python train.py --n_experts=128 --router_cosine_scale=20.0 --n_groups=8 --init_std_router=0.00686 --positions="rope" --init_std_up=0.0483 --learning_rate=0.0104
Below are experts of layer 5 (counted from 0) of a mixture-of-experts language model. Rows are named router (the router's row for the expert) and show model dimensions 56-111. Each number is 128 + 32 x the weight over its row's rms, rounded and kept within 0 to 255. Numbers have three digits each.
Before each expert's rows: "gets" lists some tokens that make up at least twice as much of what it gets as of all text. This comes from a sample of Wikipedia text that the model never trained on. Tokens count by the router's weight.

# expert 117
gets: "min", " Country", "le", "\n", "ation", "Species"
router:106084148081133135144098116119132107089120115120153102170118105143141084186103155116118140099160171104132125125133106051105131138144108122121053142138134107159105086156

# expert 44
gets: " was", " is", " were", " are", " be", " been"
router:100124042177152111165089117094124110121140107107094125157154129137183126106176161096133128102130104123132101053095133140139118147139122181183165139170145112134132191166

# expert 15
gets: "te", "ft", " out", " children", "ance", " free"
router:061103099126094141162160112138105111154143069141102160087160119180123146142108098134083150158166136124146139108155100127067158101124130191150114134121149127112079142165

# expert 102
gets: "\"", ";", ":", "%", "}", " –"
router:141126165133126136149140127135104072103155131104073072098196112137114151162135090112149089198168094135127093150115109087087162095114089082137157138164124112159120083100

# expert 113
gets: "low", " It", "it", "iv", "ber", "ip"
router:148115110134081074113129129065124112189148101139129165196123136090175136123141133173069196191084155130167188127109113109116099052146127122088113078058115167138127169090

# expert 49
gets: " F", " G", " f", " \"", " B", " V"
router:129120132152160132164111123111153149082106115078101154159063168119107084148154144171156112084116149112070068124084044083112170171119056160153177143192181138125157163135

# expert 119
gets: " mo", " after", "ite", "er", "After", " not"
router:116119132158125144131039116123121116109133116120135139172134185173126076104137129135089140111120096134140094172058120122175184108197161140072124143098134061169087057150

# expert 48
gets: "ad", "co", " Ad", " head", "d", " set"
router:051104122124194156135125080128128150145147132112136140147169130136128154155118120071055170073115145129115164213144077115174189150140087132131116125100073139127142107183

# expert 20
gets: "app", " from", " of", "min", " both", " to"
router:088096096114158165135102067139075129099069135126154128097182121132152137115114096106136090116083130192146117123166111130191150162088110130111142128109151137164132129120

# expert 66
gets: "ton", "son", "a", "ia", "land", "ley"
router:149165145115154123121090198140127118101131094101155090181089143120117124126101074075134090172119168085151128193107119125105167114183119119152142148107120199161061145130

# expert 125
gets: " in", " at", " of", " con", " ex", " to"
router:172094117134153138135095082129101069110175142108141134073091113113119183127101129158129108096203134080094084095173155126108186078093165055102076113103139122164120092139

# expert 82
gets: " 19", " 18", " (19", "20", "–20", " 17"
router:160075158126110112148172186136167141109127159075176122087149153116187104129120173135139163150197119151173129106088154151109154148086126172136139116169134123141160106102

# expert 110
gets: "le", "line", "man", "right", "dge", "ship"
router:107148147168163122158161107102143140121116175070168033151132110110107136117116056122072111126126100063129121134138117152093143087127162146052142103101119135180176126166

# expert 127
gets: " =", "C", "E", "N", "M", "H"
router:115144106137094089055139160189116130118088178068146121167153123179120100086180094099135160140156147153108127146087097170103116125102121122113121094155126120128099152148

# expert 2
gets: "2", "1", "3", "5", "4", "8"
router:064120134114181112107156139119105115112140111147157148086168090133114130162051168081131143143179066127124147121095092125107183120088169152142207187125156137061115092113

# expert 95
gets: "t", "on", " following", "ate", "st", "ent"
router:077101152112154099106069134142119089205151158155116113137151160149147150134136133178110122118150105154124103163174085158141109112113077094128115078099115132168138168084

# expert 115
gets: "er", "ist", "ter", "ster", "us", "ation"
router:113128098067131075129123095143179057149171116117115127174092185176157126143156117122133133152079095082144139114094153119114130105085149111132172082140069154099161121144

# expert 53
gets: "c", "r", "l", "b", "′", "ti"
router:096149072089134136082144193133153159153105173143090114119088170136075126125080141173037180135113099113130121141126102166099117081042116106080113147136119129163140106091

# expert 13
gets: " de", "c", ":", " De", " of", "r"
router:107142033094080168095084118202105128108094132133081084100165082185115153149102136120137152149139146116140102145147119122053113148095130165069116127156134044140148082084

# expert 41
gets: " un", " Ch", "pp", "d", "ur", " Un"
router:112108148144105197125198145099150137127141143123116137102114110124129130132204114129084123112104158086117106119032080103113104169061134159130137143122126123179105143120

# expert 77
gets: "pt", "n", "ic", "il", "tic", "at"
router:135121143128086086095194183150180147176095167091064127156159153150177140109144097063157147136047176138162146213105163152170096093182113140155116143102109159077155108134

# expert 28
gets: "id", "ist", "ent", "und", "spect", "gen"
router:107115082156105130108163113092124164115174144085129109102152052147087134098131099101129116105108144105154153091137103115129134119148060162060172117091104046156146184058

# expert 9
gets: "\n", " 0", "N", "″", "°", " Year"
router:135138075114120146122132152159139147125141169132174103158172180154140142117112064104157137124082173178067159079110084168122188128115136128147118115111135109147126110150

# expert 24
gets: " p", "lo", " tr", " lo", "ir", " d"
router:184099111162108148128112163049108166102129120151184149130104128129146115154119088097139123115127128179165135100096156035143075099092094148071153101092126098189117188124

# expert 85
gets: "on", " left", "ed", "-", "M", " X"
router:140132108072143118153152167110109132138119146093118121170151132073169194092139129144133136137178157071169121154088086094065086165123085101161148047119143164148159148165

# expert 93
gets: "-", "A", "R", "S", " A", "B"
router:083122106161101155132162129106161152088109121108135176148139168121109149166071099154149158127135118119137082110101072114073128148132128136081185098174155105067126175161

# expert 99
gets: " co", " Co", "op", "co", " sub", " Col"
router:169049019078173154087138160144168144130135088113100152178117140120212057115119109156081159113128186093171157135097069085158120168100123135092116093088109111111081152126

# expert 118
gets: "ing", "ting", "ning", "king", "ling", "ring"
router:117126124141115178133193082163126143139107119178126130174115127191114125099149048140164114069164129143153113136146148162147085120148180098097144097122092073114124072143

# expert 126
gets: "ly", "ally", " one", " first", "al", " later"
router:117117131091086151109103113138076163133119105111129077143076122094135181077141100154117178136131151154144178107123146146103130080162112129208123109143137155190159094167

# expert 40
gets: "i", "ne", "go", "sa", "a", " Ne"
router:122114098120092118173154169118165149079134131142102118119109158136178052082134142095085091085147069095168115154161140164170204139146060098204153058145089140094164153146

# expert 107
gets: "ver", " over", "y", "row", " you", "er"
router:113137135116104111152104165090065136103174139120133155086160096092113136118065162107157139136162084192155157102140079045097186113148094147189115110087228141193088199148

# expert 78
gets: "or", "n", "on", "in", "ur", "a"
router:175073106077043119134150109111101124150129126123085082161161138188195158110097166148142160139112162071116131192118154054158146114136086084103100157112148157142176111117

# expert 56
gets: "ar", "en", "ur", "li", "te", "pi"
router:105150149170140138134125145126127117104197139170139043103098102166142154084132153118078115123089110134159151112116153135120156081125093142096125138110167116187118124097

# expert 55
gets: "°", "st", ".", "s", "W", " h"
router:100155085132152099157126123124124094151161189122116106130116139132134173097109164183094105097135142174130142050134116106143108110124139119057139142105216132149083107088

# expert 74
gets: "-", "|", " or", "•", ":", "te"
router:088116080098100117096118085076047114130117114106123102089165148143200145145127128113130103113176100142163109124104147130120140126133171192128132099107132095176115129111

# expert 101
gets: " re", " Re", " con", " pro", " Con", " Pro"
router:165135074142063106131065166097105143145129138148161149089094154090151122118107176111066106129146140058152135105109121083093155175121173129079125085105221116112087130148

# expert 36
gets: "n", "in", "i", "k", "ni", "w"
router:133136118133110136134120127051140196148125145151103101157112157135156110144189135091167153078147092116081150146115142097101162076088120088121086158107143206165178120071

# expert 10
gets: " In", "In", " in", " On", "On", " No"
router:190090162153135086166074130098130093086112169183137111130197075135131112166079095142088113045199174156176089141111083098136077124113151138033107086144085128086109141185

# expert 34
gets: "ri", "ra", " Ra", "vi", "ru", "tri"
router:163133138134111173107159154124138100127101078144134120043110088105149158135148125086119184142134095142106103160130145166119118092118190154037099104120144133094079138095

# expert 3
gets: " Sp", " sp", "O", "A", "D", "I"
router:123073118137171056126129151124127109109119111120182198127126152150105052112126107107084164180143120153120102132092138145095138114113081161153167109160135177068141119142

# expert 46
gets: " the", " The", "The", " a", "the", " an"
router:138079126162182127152091122168176112107163087114078119101080112121103119132126126143147128115157102136137078127109170117149170150200137118141197135188139120115148122174

# expert 112
gets: "g", "li", "r", "ur", "h", "b"
router:169144134107095130125156208139117128192169185134113122160087163111079119120186132145094117055096166115184168188062052152125104116100096092139109153120128101138149171144

# expert 97
gets: " (", "a", "ia", "ta", "na", "ca"
router:142108087156164137163099146076108128151103100103116083086089178061112147122149124122122102125154087120084199158114130140094139096096123138133072137174113159154122087124

# expert 22
gets: " C", "C", " O", " D", " c", " T"
router:105075134113107103107160128128208179099125153154081104185122120166139117137122149109141139076128127133153119119101108090104136144134144143146125109119125089103132127081

# expert 94
gets: "R", "in", "N", "–", "F", "M"
router:105120110165068065146157127012117085096128163121144184167127134159209138130122123147144105136202147110133109138093103090084155158104153145143114101151174189184116132147

# expert 30
gets: " U", " I", "U", " Li", " T", " Ar"
router:121087113164112127135114172159174103130126156139156134147122130107103119094154187105142118177146152080188114125092082204109152194119087135169141088158115100128127114134

# expert 70
gets: "or", "am", "ar", "ot", "an", "ig"
router:089132080128102079136154201066149135155155128086130135201163208100079133125097149183101113121090132157150127171133111112090142108140083134160153107145107172137077164152

# expert 45
gets: "op", "im", " We", "m", "b", "um"
router:084123114122133077130136114139134151126108162121090152171113121160159110123136081096114119095142113134100157090091070125135093169177148102132166124144149085177080125146

# expert 111
gets: "m", "all", "om", "land", "ight", "ak"
router:107092094093144093126145109117155131141179140163157145125100123150142164055188098162116152123135140160137130108171142170123164116128121127151138176111105136107115145135

# expert 104
gets: "p", "00", "5", "6", "4", "2"
router:108120152122111125061136201123096136164148152166134114097136061116160137127143110130064148222109053180157158163165145092185151126118068119109176118090175109100179088104

# expert 17
gets: "s", "es", "S", "as", "os", "is"
router:163110075164136137103160135145104024124155179148092124101145080154145150131169200130135131088131128119164057131151094162120065190128095125175147099130159138122083133111

# expert 98
gets: "il", " Al", "s", "S", "is", "em"
router:125106085155126172092135167065159117128144146123171049116096114120192117173144118132116118112126138087159142183090111156148057132138128145119140142136194128116119113199

# expert 50
gets: " the", " in", " of", ":", ",", "n"
router:157152116115132190146095082164086047116175103107160176200100023133124169129085086172130183084144093130133094101151140163178142159131121115151073068095176082137152191110

# expert 68
gets: "ball", " met", " football", " record", "ing", " music"
router:121084136139148115094112086159153159098182115125189146125097087093106092127082085135172095195095128168200143120110160163120069077120066152163121125126160105107129141168

# expert 58
gets: ",", "),", ":", " –", ";", " including"
router:125152166173148147142082054138153104137136151108109080129160088210095103160125090141065071140174102182160120125121116177122132146131118085169082142151118123138130111148

# expert 81
gets: "ro", "in", " ma", "M", " new", "an"
router:172133158110156122135146239091204100102164140122132180161138104079136118087121157182119137122109145167087169116174162115144131129121194107086210117069153121148073177167

# expert 103
gets: "na", "la", "ia", "ka", "ma", "a"
router:078159172160129154148119175162113093167135146137058183109096128112152110139071128090100091169157083122029146146120165177060188105140187104104093115160132149138119144166

# expert 91
gets: "e", "te", "es", "se", "ge", "ak"
router:130109141131176170104133114103111134147146102121138153093112192076146081134126092134075143158116072114087147157112190139128161124123121139229116158125172086108147134109

# expert 47
gets: " P", " st", " h", "P", " ch", " p"
router:105109129112140096167114155149126147093131082108108133101169170136101080095132085081146116140164141190081114081151120103105108126143144148157125167129173127111117169171

# expert 109
gets: " ", " inter", "ter", " de", ")", "us"
router:146122088105189133083133129147132144125096136043145123099115144158058095064066115192113174177103131125079104132136113147090106125135154150127092077169135063160121187166

# expert 21
gets: "ver", " dis", "d", "gra", "bu", "or"
router:140132152198189140142168177127107107104139118062168131128175116146124107062135139094099148105108052145157147135117090095132184112152091153074139142080135154153173185156

# expert 88
gets: "ed", "ated", "ted", "d", "red", "ved"
router:080064068137115172115138089124136103143129101099066085109176109174082166087138141138157133146145178139133098146142098069109108117114110164119121101111150138176153097075

# expert 120
gets: "er", " John", "her", " William", " George", " Robert"
router:120188135107128112152121130123125154131105103141101155143133144172140104097159087103136118143118070058185180104120157107155142071153124149172122141140116128132122118157

# expert 122
gets: "ch", "n", "x", "gh", "mon", " ex"
router:114114151114112164060168137168101115167173172072099084095108186184106119129103104204145170115140139062067165159139132058098130106167147118173145143158127145123156167114

# expert 69
gets: "it", "ul", "ol", "per", "in", "vol"
router:129133194097121146127125188058126081130116106075083159163123101123121121085154124124165125101108157076095144111121096147106139123123125119130112114101096182182159151177

# expert 76
gets: "or", "k", "an", "ian", "en", "bor"
router:157100165111070140140141156145122160181206125071078110126068168117113151115097114101130113194131099111129179155132114129148141132120116056153159082111069137136177148207

# expert 73
gets: " ", " de", "_"
router:157142120122184110119117134104115147117117112095086125113093127128115133110066166142123092145112114138132135118151098165121187116070071176093128106135160131118112036106

# expert 61
gets: " as", " to", " when", " became", " that", " under"
router:099124081160148115130124135154106129146220149100124146120189124177097076128094130129122146107141160120142064135145074171106079141109084089079106130114136105151164091113

# expert 63
gets: " the", "al", "ical", "ic", "ian", "tic"
router:195074122085104130144149104162114122091116112090150084189113127144114116158092099135113150122143123132169173122179161106133157084141129153163137116132076124084116134183

# expert 64
gets: " M", " T", "k", " K", " H", " B"
router:119085122099145115177141145097165137166167160138121102117149118137098120164166110113213127109086151103089132181084121087062121117113136069191163144151118158147114088073

# expert 65
gets: " South", " North", " Town", " north", " County", " River"
router:129104099080101162192095132136136052127091101088158110137101091164095160131084073083139160124147120195159110138137129174104157158182187187166101135073133126137109125116

# expert 86
gets: "s", "ed", " of", "ing", "out", " to"
router:095100062086146128113108013110121089141123102165131102122150149156175044170146112029143154185079140128158102144179130113101102125126123063127117099115116094177104077095

# expert 72
gets: "-", " |", "|", " ", "=", ":"
router:160094196099095147124122114109143158118156162115127138166167148120141129158121084121110068124106079154137091152169103130121086161146133081138114080160140161160135114105

# expert 38
gets: " Mar", " for", "van", " do", " su", " bi"
router:147133142151158127106133143118105136142148123122074128105111121199115102132156108149074144162176111154126140160128100062116107123092102112108115176137125146130084086117

# expert 123
gets: "\n", "==", "===", " ==", " (", "===="
router:099130147111089089127141135128191126119117118111146158121134192166117158157105086070187072143123149162043194131170108160074155196126119192114116075159095129101131151087

# expert 6
gets: ",", " March", " August", " May", " October", " September"
router:116138138156157162179107165119113102057093118130084065076073096190144089125112090101131169145173114161107135127119125152105084143138131139085157139162139143164089168107

# expert 105
gets: "t", " po", " Po", "ot", "ta", "et"
router:136141155133110134072135097080181109129146169134128166142152140150164159159143158102105111062146120203132115154139112168145169126144111172131097135135106146151151087080

# expert 29
gets: "ment", "ation", "ion", "ction", "tion", "ition"
router:084067130122150115118140114083151092168105103183158117191122128182171114133168124132125092118108069085191153081180133156121050124119124131148136129088095161090103140146

# expert 96
gets: "duc", "x", "us", "ach", "as", "udi"
router:193115108154136130104157110111157114106142130088117127088122142105153167103160119108113162127122191142126132158148164122083132112078110120133093194141112123107089135179

# expert 92
gets: "p", " at", " At", "ep", ",", " up"
router:078153065108153121061104074109142130130210188125113127055154132140164109147094133118089180153122122154098171097139082126223060155138077138154111178133172122121138084095

# expert 108
gets: "ta", " 0", "e", "la", "te", "ca"
router:117110139101163150129102114094142182080158101125131186073143148101113131172101137099143166102050154153083212140130132120099148132121116202140114100149135110151168126170

# expert 114
gets: "and", " all", "w", "old", "en", "y"
router:141111103096155161160142063149095089175132062091111170144140169097175126097144170164096148127147104141119148149148174099118160089156112099188176152118150153123099149085

# expert 116
gets: "le", " Win", "|", " La", " Mar", "er"
router:173135209102105164088117092152092126082110155104153168142076072145081152119128138113135175108152085114090185146144122134166133147146100102083183075214136107163153173128

# expert 67
gets: "w", " ", "n", "ick", "k", "ke"
router:154164111049103120137113096137171115116131104175120135167116127107155164148095137126197138158137113152139159142140109082122145143173126169127077161102136121083092088100

# expert 18
gets: "s", "z", " Team", "ner", "el", "ga"
router:156142151107129093187102085125118116144099055137119152157118073106202118126079121139155158163115111124197176141099095140106059153120165102139136115160132100156139098134

# expert 62
gets: " 1", " 2", " 3", " 6", " 4", " 5"
router:132142107117124102129052181121103179072145110096139114086095072133119184162084164085117127145085082101157176097125092079123141104081139141144174178125206125127178122123

# expert 83
gets: "day", "se", " some", "e", "le", " many"
router:021137131084148088186160105153077094110102187119107152161163136148155121157119098155152130098152134111094164106169111126090170162136126179162166089083175090103113121090

# expert 60
gets: ")", ",", " part", "),", ";", ");"
router:112150149090149132112136033089133129177146147143173070147111107182149098091170188136051146113154112153113124118122124132136169115103129088169109120181164206143073130137

# expert 8
gets: ".", ").", "\"", "=", "”", "$"
router:128116126144099118133181148153145068098115131128144160178151159172140136116120074076076115107168130112063113158141133142113130098142129121062102112148129101081128045134

# expert 75
gets: " ", " along", "k", "d", "in", "m"
router:161107165084183105182154073100137113186163155152101112095089144093111106146068114152093157116100139118069167118126098138135120103097150094117121158108193103105143099146

# expert 32
gets: " he", " that", " which", " it", " who", " He"
router:086135155163173110082135104094119126129156091104131118077122084051156107143119191063146198138154139126113138157150136128099124104204114157101156142105146165151065120151

# expert 0
gets: "ill", "ell", "en", "art", "ck", "ant"
router:089113106103149151121126086144157102125133119190151108194127118096161212149101066142142182128119060117106139112158106089075131152121111229108166132072174076153104127114

# expert 57
gets: " States", " the", " from", "S", " British", "ish"
router:184123105116129156141072112176093105111131120101140124092133127119096171143148153127150103113144137109106117168155144111122087181129078121114117116107131117096159125188

# expert 54
gets: " a", " an", " A", " fa", " Fa", "A"
router:160080034154098130148161125125119126080145122144104110134109072150104049077124117095089134133142123149143136055127121200196142088120112122133192096134142161081094128135

# expert 37
gets: " (", " so", "W", "(", "il", "P"
router:141132138107159131142165109118162163129137103100097093114119146126112117097112086144177148109130137191138121144117163108140122091128149118125072138103123134141129159108

# expert 12
gets: "re", " pre", "ce", "ve", "ide", "me"
router:158141105181140112085135144128135098189101114174147157104141135181077119158094125223151145108103083142160135144134113082088156173161160131153149139117125105084137145112

# expert 39
gets: "c", " c", "fe", "sh", "cc", " success"
router:066116105140169175079184148098145091094096146119093118146083176201165106137157138114168110115147102142154062109090091113065110125077119153090185180112123113103144111105

# expert 35
gets: "al", " for", "ie", "el", " Al", "au"
router:152158149095160196168160078132182114120124140189144131140095163105122127187143130142128165077153113157159114160103167119111168106119157154122103123112114165112112073135

# expert 1
gets: "ten", " include", " win", "ence", "ive", " use"
router:112108116115174111155140149104072104146142132082185157144113064147128126102118119119146148161095136178167106025186148107175161103115090162076135094075098095109115129142

# expert 19
gets: " S", " se", "S", " Se", " N", "n"
router:160135109098091148132160131125122171155082151099157055104107086114108106076133197128186109117125139164070163156100107128130082157156146133145180078161136148058126094144

# expert 84
gets: " on", " b", " the", "ic", " On", "On"
router:166135117126127154146134076157146106098149149120071147194156174166169110109086126107095174140112110147138119101098093090142100113136102127150111131165126095145152153085

# expert 90
gets: "s", "ers", "es", "ies", "ations", "les"
router:120108090092140103111156141087079100165084129125087050189122109062152124123172148094164145094132138106132110083163145113133143177092105107175135133111158141127100099139

# expert 106
gets: "y", "hy", "ty", "ly", "ry", "ay"
router:115154140117128120101150107126163095144105125114097093079088120063043088121083173102150129147153085154150135166129119134106057138117147120158142145133117039137118118139

# expert 52
gets: "/", "-", "---|---|---|---|", "|---|---|", "–", " ("
router:136072186124114108097132196111092092116087109117133166109155138168079089098147161157150157132157137184124147097113117140120134162096126080083137072177141126098144142079

# expert 43
gets: " the", " The", "The", " a", " this", " first"
router:114089146115101104115116069132122142065171107151142116128132054045087135150072088154151122101131137110137196160164132091135076105176156146111122077164154122150087191157

# expert 11
gets: "er", "am", "um", "com", "im", "om"
router:124169109115135055116108078073153147084095136128111149113116158106163128113145106104125198108131113175133180141113144095142135164105125133132135184128100134103079149116

# expert 31
gets: " E", " O", " Le", " Mi", " La", " Ma"
router:157124125131130095172106169142167159138072199115155100135111092142104128120145135143159169114154138116131130080129097160127146173116115142178144085125105093069145109147

# expert 14
gets: "o", "to", "no", "io", "bo", "ro"
router:117183185139134132146086144162155181184061135127129163106143172164150103163143132158128112151132105081089131141126089094171178121056145109139075155179119143144119139156

# expert 124
gets: "u", " during", " Com", " of", "au", "ong"
router:137193144136119148160088092087110159094098124137132177167090147164155058061135179180066109120185134154109128105102127125101163127107170135163163139138149160124125115114

# expert 100
gets: "ho", "hi", " Ho", " ca", "po", " Go"
router:124174195186075052107110167139149112135116143165115083105126138137162117107145163074132108028130148170082120115128164112149164131132134151149152110122083137120113148200

# expert 5
gets: " |", "|", ":", "-", "=", " –"
router:084110105123098154145070105154118085077121112112064173158127174110116179185089090138173066158098151126145056129131156085129143147157151073048067140205151096126139144105

# expert 33
gets: " Ro", "ro", "o", "la", " La", " Ha"
router:159161151143074091121129144121166091141077182105149169069129104109151103130068164139179165073143125153094147133131075141158167137101155137078144103142143168138059151147

# expert 87
gets: "fer", " new", "ent", "ist", "ant", "ic"
router:186079142129147121142105126148116151158126160078167155143097122165099166123137100143129105091078157127168137096153174172076104130136101143078128109125121155088123210126

# expert 23
gets: "ec", " d", "ci", " Ka", " by", "oc"
router:140120091129129167134130206145144168104068143170140158161104156153165097074121097113132141137118128119142124222125167133109101122089145128147178161158147074124172124131

# expert 89
gets: " his", " the", " her", "s", " their", " its"
router:134165103132134096122187119123096098091130119118135123080099050070140053155149138135147118117140119175202171192130163148143083151151104170089119128140133168144029156145

# expert 4
gets: "'", " ", ".", "us", " of", "’"
router:109179163138146088147146120126126191112102148167097175137121145122156129108111053114129137084121174198129144123082159104106119183162102125124098119134144141112129112109

# expert 42
gets: " the", "le", "al", "el", "ma", "wa"
router:163158169069164151171102107150125113128116123129139166108151106094141189091125127158102143107169126176147095176146126112120177144125138117125083070175134097058155139096

# expert 59
gets: "la", "vo", "ir", "va", "ju", "mar"
router:130162086168141168162116162075150154157134177113126130102128083129106147069111132101082105115078097182094138109076185091074132094100150125055145131092136114173141170115

# expert 79
gets: "th", "an", "d", " Th", "nd", "n"
router:104155179066117141109177119115129145147129139156105141170113064146103168096161160122185126032165082147148110168103082099139137105138103120108154123131168166188148158131

# expert 71
gets: "f", " W", " w", "W", "ff", "if"
router:152136154108193151130159119168148093182182165135090174140146119173143074114152105173129120176088146116115134134119093172109206159099133123142171101177130145150123152130

# expert 16
gets: " and", " of", " to", " by", " for", " with"
router:130136061096096140086147065097143140103153059139096142082163109135172135131146136183139152116138140130140122154170160122110060087160131089138082102126098110093122163088

# expert 7
gets: "e", "hi", "i", "le", "ge", "o"
router:141160147124126140171139100168117095109153145137146156093093075117113075109110194104124124072159087120000143129116108127112132126102144152112176170163169034156125097115

# expert 25
gets: "v", "ct", "act", " Africa", " Australia", " open"
router:129116114150144100076124120065129135059160178120081114169154050136074171111133068123149119153067160222172104098130121135137149121152085124120134174105130086147122121161